{"d_shared_expert": 0, "moe_layers": [1, 3, 5, 7, 9, 11], "optimizer": "adam_variant", "grad_clip": 1.0}
Below are experts of layer 5 (counted from 0) of a mixture-of-experts language model. Rows are named router (the router's row for the expert), up (a neuron's input weights, with its number), down (a neuron's output weights, with its number) and show model dimensions 96-127. Each number is 128 + 32 x the weight over its row's rms, rounded and kept within 0 to 255.
Before each expert's rows: "raises" lists some tokens whose logits its average output raises strongly, later layers aside; "gets" lists some tokens that make up at least twice as much of what it gets as of all text. This comes from a sample of Wikipedia text that the model never trained on. Tokens count by the router's weight.

# expert 67
raises: "borough", "eign", "ingham", "uilt", "low", "ently,"
gets: " of", "n", "e", " to", ",", "t"
router [ 67  93 115 126 131 179  94 130 137 176  93 133 126 131 143 123 104 133  99 133 142 146 128 173 160 178 132  98 184 123 113 100]
up0 [126 163 115 160 123  61 108 118 147  80 162 131 109 145 105 122 161  95 152 114 116 112 116 127  98  86 132 216 135 212  98 134]
down0 [ 90  79 117 182 110  90  51 145 145 159 125 122 118 135 100 172 150 173 158 133 112  80 148 108 161 160 111 126 108 176  36 187]
up1 [138 187 130 149 103  76 102 108 159  64 107  80  90 135  85 163 146  73 174 135 137 103  77 115 101 103 101 172  96 151 119 102]
down1 [133 166 109 193 126 107  95 201 107 179 100 153 102 142 154 169 101 113 107 120  87 163 110  83 111 148 146  83 137 122 129 120]
up2 [102 196 145 137 127  80 126  81 143  82 150 121 113 143 123 108 145 115 137 151 152 121  83 152  48 120 135 152 125 151 134 161]
down2 [110 169 143  58 159 114  44 149  95 153 114  83 128 165 182  74 167  80 159 182 120 147 148 204 105 125 113  91 123  80  80 157]
up3 [124 141  92 136 135  69 138 161 140 112 122 144 125 143  84 146 108 108 166 115 198 125 119 107 138 136  82 112 120 157  98 132]
down3 [145  84 104 100  83 114 120 160 130 134  93 140 148  72 125  75  98  67 119  94 167 131  82 188 156 103  83  99 123 122 143 159]
up4 [149 146 124 121 115  82  76 106 108  59 154 151 115 149  71 104  93  97 139 101 112 139  88 107 179 122 128 209 169 151 121 118]
down4 [107 116  93 176 119 115  84 178 137 158 184 162  87 138 158 153 106 122 114  99 152 151 122  97 105 137 156  95 135 120  71 161]
up5 [108 144 160 114 134 110 132  53 157 112 158  97  91 165 121 102 129 138 141 169  72 130 155 170  67 100 121 111 123 163 151 147]
down5 [156 108 149 132  99 104  40 131  80 173 136 104  86 117 127  61 144 158 142 132 125 143 128 137 208 123 136  86 167 177  98 152]
up6 [162 165 142 183 153  75  93  70 127 104 165 101  91 145  95 109 126 103 171 107 163 123  90 107  91 105 103 194 121 130 109 154]
down6 [129 133 138 109 162 142  97 155 127 158 214  98 101 100 117  92 165 147 149 104 166 159 138  56 157 178  90 130  96 107 150 108]
up7 [161 149 159 177  82  90 138 139 130 133 108 147  59 159 182 122 158  91 154 115 150 101 124 112 115 128 105 196 106 183 124 120]
down7 [153 166  74  90 135  89  73  87  77 136 161 111 102 138 116 142 147 126 133 185 128 139 104 149 137  92 126  97 169 131  91 127]
up8 [127 174  91 165 117  97 133 125 216 105 141 126 143  87 142  99 107 106 150 138 135 113 127 104 107  38  92 186 109 138 127  53]
down8 [121 141  92 161 135 106 168 148 122 159 132 135 129 148 145 177 167  91 145  87 109 144 106  70 112 188  70 148 115 158 116 178]
up9 [142 182 133 145  96  93 155 130 184 109 129 147 122  84 152 112  96  82 148 107 159 159 110 128  44  85  95 186 134 133 140 133]
down9 [144 177 166 119  83 121 117 113 104 107 117 114 194 143 144 133 143 147 137 130 165 158 111 167 132  91 119 122 152 158 116  45]
up10 [107 143 135 172 115  95 128 129 126  54 151 120  95 116 100  81 101 133 127 118 169 119 102 121  80  69 112 141 155 140 119  82]
down10 [ 56  83 105 159 100 114  64 153 184 170 118 105 175  98 104 178  96 134 120  99 159 107 118 119  98 145 143 157 102 158 113 180]
up11 [108 138 118 130 115  93 110  80 133  72  88  90  77 161  62 180  88 101 176 110 157 123 115  95 134 121 110 131 103 205 119  97]
down11 [187 139 129 139  68  85 115 153 104 134 158 133 107 159 177 158 130 144 125  60  91 158  73 114 125 129 188  65 151 101  71 146]
up12 [137 202 118 131 120  77 151  94 154  69 127 144  84 104 104 122 133  95 179 110 125 160 144 129 138  49 130 147 113 182  90 102]
down12 [143  63 158  72 110 133 117 157 159 184 165 128 146 141 154  69 128 147 137  92 148 155 130 162 108 159 103  49 111 133  82 129]
up13 [169 159 110 136 134  70  86  63 190 104 123 127 116 112  73 127 111 116 149 109 139 123  75  76 114 117 111 142 133 154 152 150]
down13 [170 124 136 130  94 146  70 182 159 164  70 130 117 201  98 196 122  86 117 111  89 128 122 129 126 111 157 122  82 148 142  62]
up14 [205 146 136 143 156  93 120  76 175 125 146 136 139 137 113 130 132  95 161 155  94  95 103 127  99  88 127 159 172 131 174 140]
down14 [155 130  97 133  70 141  82 131 111 117 183  87 113 154 190 178 134 126 156  84 111  95 148 196  92 125 143 125 117 147  60 160]
up15 [148 120 152 145 172 112 122 143 128 139  61 113 147 181 102 125 135 114 162 173 156 114 131 107 156 141 183 148 126 182 107 118]
down15 [129 170 152 158  87 136 179 132 159 172 114 134 109 146 156  78 136 113 119  85 128 194 163 150 143 121 173  62 155 200 104 224]
up16 [147 161 147 189 127  59 154 105  98  81 154 126 128 126 105 141 134 104 173 135 165 147  86  80  56  69  85 198 125 166 115 117]
down16 [161 128 167 150  88 111  80 110  59 117 126 101 143 133 121  78 170  84 122 140 159 103 146 181  77 110 143 130  89  88 125 120]
up17 [106 205 131  94 108  92 113  97 120 135 169 103 124 108  73 197 142 146 166 111 141 130  82 134 160 110 116 168  93 172 128 159]
down17 [113 104 143 143 119 130 140 144 132 110 159 109 148 188  87 130 143 146 142 104 162 169 107 144 139 119 104 128 131 135 134 155]
up18 [160 178 123 152 126  39 136  82 147  67 131 163 124 148  98 131 127 110 135 121 148 136 121 123 112  53 125 164 111 134 115 108]
down18 [ 95  94  86 159 128 156 101 136  98 146 123 130 150 196 139  99 128 115 175 107 108 183 165 183 116  95 139 176  99 155  99 200]
up19 [155 156  95 167 112  49  97 110 163 104  90  99 103 149  65 132 129  87 139 108 145  74  74  90 151 102 144 153 108 183 127 113]
down19 [ 93 128 118 133  98 112  95 190  69 189  79 145 102 155  98 101 119 101 123  86  80 151 118 137 183 180 130 158 134  53 105 111]
up20 [145 135 114 132 133 107 106 113 154  84 113  79 152 129 108 142 179  99 166  90 191 138 124  82  61 113 134 181 126 166  99 103]
down20 [174 154 103 125 119 131 114 142  91 159 116 109 143  61  94 143 118  82 113 155 116  70 171 174 154 162 133 136 122 108 122 127]
up21 [163 135 128 130 108 108 137 112 160 118 107 124 112 146  69 117 128 121 174  79 146 116 119 121 133 101 111 136 118 164 121 117]
down21 [ 73 102  91  59 117 102 160 210 119 165 137 153 130 164 122 176 102 155 136 139 183 151 121 138 116 185 176 109 157 155  78 123]
up22 [156 164  74 163  81  82 116 123 158 142 123 103 118 115 115 128 157 146 122  88 126 129  74 140 117  52  98 170 118 157 150 108]
down22 [117  80 125 166  80 127  78 188 115 203 114 119 161 128 150 155 149  84 123 123 124 164 132  97 136 137 122 123 159 105  49 141]
up23 [127 163 130 134  99  56  61  87 145  84 102  98 134 126  94 146 170  94 153 108 147 120 104  74 127  71 106 184 119 164 125 111]
down23 [114  96 112 161 132 145  70 150 159 165  73 115 141 145 172 120 137 154 115 132 109 116 194 111 138 103 118 136 109  94 123 106]
up24 [163 174 130 156  92  52 140 106 141  95 150  88 141 125  84 144 142 108 166 109 152 121  68 116  96  82 139 182 123 153 112 109]
down24 [151 172 144 146 138 145 121 180 186 162 177 135 114 125 128 123 142 110 121 140 131  88  96 189 148 125  87  78 141  94  77  93]
up25 [124 173 108 159  86  58 106  99 148  82 138 125 107 151 124 130 140  92 154 101 153  87 107 110  94  71 138 204 126 159  90 108]
down25 [134 183 115  38 106 103 175 141 116 140  88 126 102  94 162  77 136 130 114 178 165  95 161 120  75  63 102 159 128 151 102 115]
up26 [118 190 109 180 129  58 132  62 103  62 171 111 130 150 116 142 142  68 141 112 192 123 155 140 127  61 141 167 120 163 109  89]
down26 [103 102 154 131 120  99  34 111 115 102 162 124 132 132 113 128 135 212 132 143 159 120 142 115 130  47  99 155 130  85 112 115]
up27 [176 170  97 173 125  80 136 112 179 107 134 108 131 155 107 167 126  88 149  75 150 114  97 142 103  99 132 140 135 143 159  91]
down27 [ 78  68 118 190 127 183 176 143 146 112 114 119 145 115 187 159 118 156 102 117  89 101 138 131  94 134 129  54 120 110 142 150]
up28 [ 83 175 130 160 112  85 124 107 105 129 151 134 131 150 112 144 169 193 154 131 178 119 117 144 101  96 159 139 113 114 114 133]
down28 [139 107 104 127  43 137 102 165  61 190 111 130 127  96 150 156 120 129 118  61 115 131 113 101 178  88 104  77 102  65 122 191]
up29 [128 138 115 237 141  97 124 109 120  69 146 126 120 138  88 173 122  89 149 115 199 108 138 118 127  50 111 118 114 136  79  84]
down29 [100  87 164 155 118 109 145 144 157 142 165 105  87 112 146 183 144 124 155 149 139  97 153 136  92 163 108 110 124  90 113 201]
up30 [171 137  96 152 174 109  97  89  89 136  72 115 114 176  13 146 152 137 165 120 159 152 108  66 111 113  87 107 131 163  84 161]
down30 [147 165 112 128 104  93 174  82  68 110 136 119  88 174 136 149 127  93 137 123 140 113 154  96  62 129  78 162 162 203 161  85]
up31 [144 150 167 118 106 107 132  73  85 122 113 133 150 157 142 146 144  74 192 104 147 155 157 131  98 132  97 151 125 125 110  77]
down31 [ 94 121  93 157  72 131  60 118  77 142 100 119 140 189 205 112 128 130 124 155 129 151  84 139 157 104 128  68 164 171  94  46]
up32 [143 172 118 153 113  65 137  98 143 115 131 147  98 146 125 164 120  84 189 120 145 181  69 109 105 106 127 185 105 160 130 138]
down32 [119 132 119 134  70 139  48 120 114  93 179 126 163 155 105 136 112 131 130 146 141 198 120 135 170  82  67 103 133  80  93 125]
up33 [141 163 128 123 156 112 113  37 170 112 110 111 157 144  85 117 141 138 162 148 141 112 145 144  89  90 117 180 166 110 137 148]
down33 [ 99 131 130 132  24 128 112 135 116 174 122 123 109 107 202 180 136  39 113 118 114  77 120 147 121 207  94 122 166 148 149 153]
up34 [121 184 131 160 155  95 132  78 165 105  83 124 107 131 137 128 149  93 138 115 116 161  57 159 125  37 107 146  88 175 160 155]
down34 [134 122 105  94 125 190  87 121  98  99 121 134 139 176 147 127 111 155 111 100  95 158  96 125 163 182 172  67 121  67 113  94]
up35 [118 168 100 168 133  83 116  87 131  81 133  95 123  93 100 100 115 104 184 112 147 132  78 112  98  88 101 172 132 152 154  99]
down35 [100 119  99 146 104 117  73 183 142 150  88 126 116 200 146 150 130 141 114 115 101 124 181  63 158 176  74 176 107  90 102 103]
up36 [137 130  98 134 122  98 112 107 152 117 144 133 130 116  89  93 112  86 167 120 136 114 134 119 109 110 130 183 114 146  98 100]
down36 [ 81  89 117  91 143 133 100 136 153 173 134  98 109 180 175  99 123 133 126 191 128 126 107 147 201 100 113  49 120 146  66  92]
up37 [146 160 125 158  78  75 130 120 100 117 136 109 104 127 104 112 121  87 161 111 140 113 128 103 122  56 102 226 137 173 104  92]
down37 [ 63 142 109 128 131 125  94 134  97 167 113 146 174 193 122 147  94 143 101 159 105  82 133 111 105 104  82  93  95 143  95 139]
up38 [129 159 116 167 121  63 146 137 109 102 208 127 130 141 115 142 129 102 163 107 111 127  91 114 167 116 148 187  86 183  90 146]
down38 [128  84 108 166 136 158 114 108 111 126 180 122 124 146 144  86 113 137 123 126 136 118 124 104 118 167 103  51 137 103 121  98]
up39 [159 186 107 177 131  67  86 113 164  73 111 165 129 135 121 142 115  94 161  98 138 100  80 114 112  78 111 187  83 169 122 109]
down39 [ 98 153 103 164 142 113 118 139 185 162 104 118 131 157 199 139 146 142 120 146 143  60 122 144 103  92 144  91  82 112 130 164]
up40 [131 153 113 162 205 114 157  71 144  86 144 109 114 133 147 155 130  93 152 130 104 105 156 124 112 121 127 108 149 208 110  96]
down40 [ 48  56 111 121  96 148  49 109 112 143 127 127 163 197 134 137 118 105 117 147  87 122 102 192 162 144 110  95 111 224 119 132]
up41 [143 148 150 133 123  28 108 120 117  44 167 131 101 161 130 119 170 103 150 129 156 127  67 127 135  95 138 217 102 178 146 119]
down41 [134 152 156 127  84 119 115 139 108 179 168 127  95 201 123  89 128 127 110 139 122 170 149 104  91 138 121 102 104 139 115 105]
up42 [151 141 138 111 162 103 132  80 177  87 189 136 146 100 132 119 156 127 146  62 164 131 130  72 135  94 161 160 158 138 103 113]
down42 [112 132 111 161 159 139 116 142  92 181 108 112 107 155 123  95 152  91 145 115 155 151 123 173  96 138 132  50  84 124 171 147]
up43 [127 173 106 126 139  65  91 141 103  94 137 147 132 124 100 124 111  72 172  65 150 118 102  97 111  84 134 183 106 154 129 100]
down43 [133  69  91 143 154 144 115 114 132 103 162 147 155 113 173 112 108 167 127 156  99 128 154 126 142  83  99  81 157 225 139 139]
up44 [150 145 131 156  94  63 146 102 164 115 138  88 119 116 116 138 111 105 170 103 115 109  80 119  79  68 119 180 120 122 123 128]
down44 [119 125 117  71 115 104 157 135  69 179 193  83 137 173  66 165 135 146 123 118 152 135 139 118 150 158 129 100 124 184  70 164]
up45 [159 153 106 158 118  47 121  79 161  92 120 126 118 111 109 155 161 104 171 119 123  94  80 120  81 115 130 169 134 153 109 135]
down45 [193 188 118 124 151 117 121  88 125 166 159 100 112 123 108 106 157 213 158 158 150 117 148 175 150  97  85 127 166  87  94 135]
up46 [133 215 138 106  96  84  85 116 127 109 125 123 127 130 103 136 146 108 158 117 145 114  77 132  94  80 173 183 133 182  91 121]
down46 [161 168 117 107 101 116 107 129 119  87 118 144  95 104  94 114 102 166 132 121 214  65 148 139 122 125 129  95 121 147  98 174]
up47 [140 178  87 159 113  77 129  84 157 100 142 147 108 121  72 132  92 109 151 101 168 158  88 118 111 112 153 176 133 152 118 100]
down47 [ 99 185 119 140 113 149 100 173 148 136  89 126 108 140  66 184 127 145  79 133 224  91 129 152 123 147  95  39 111 144 138 162]
up48 [132 196 111 181 125  78 100 100 152  82 103  97 118 109  92 102 146 106 168 124 166 136  69 141  99  93 125 169 111 204 116  81]
down48 [143 101 143 160 118 116 135 143 161 120  71 142  87 100 138 109 138 150 128 132 142  76 139 183 125 209  79 140 133  85 142 170]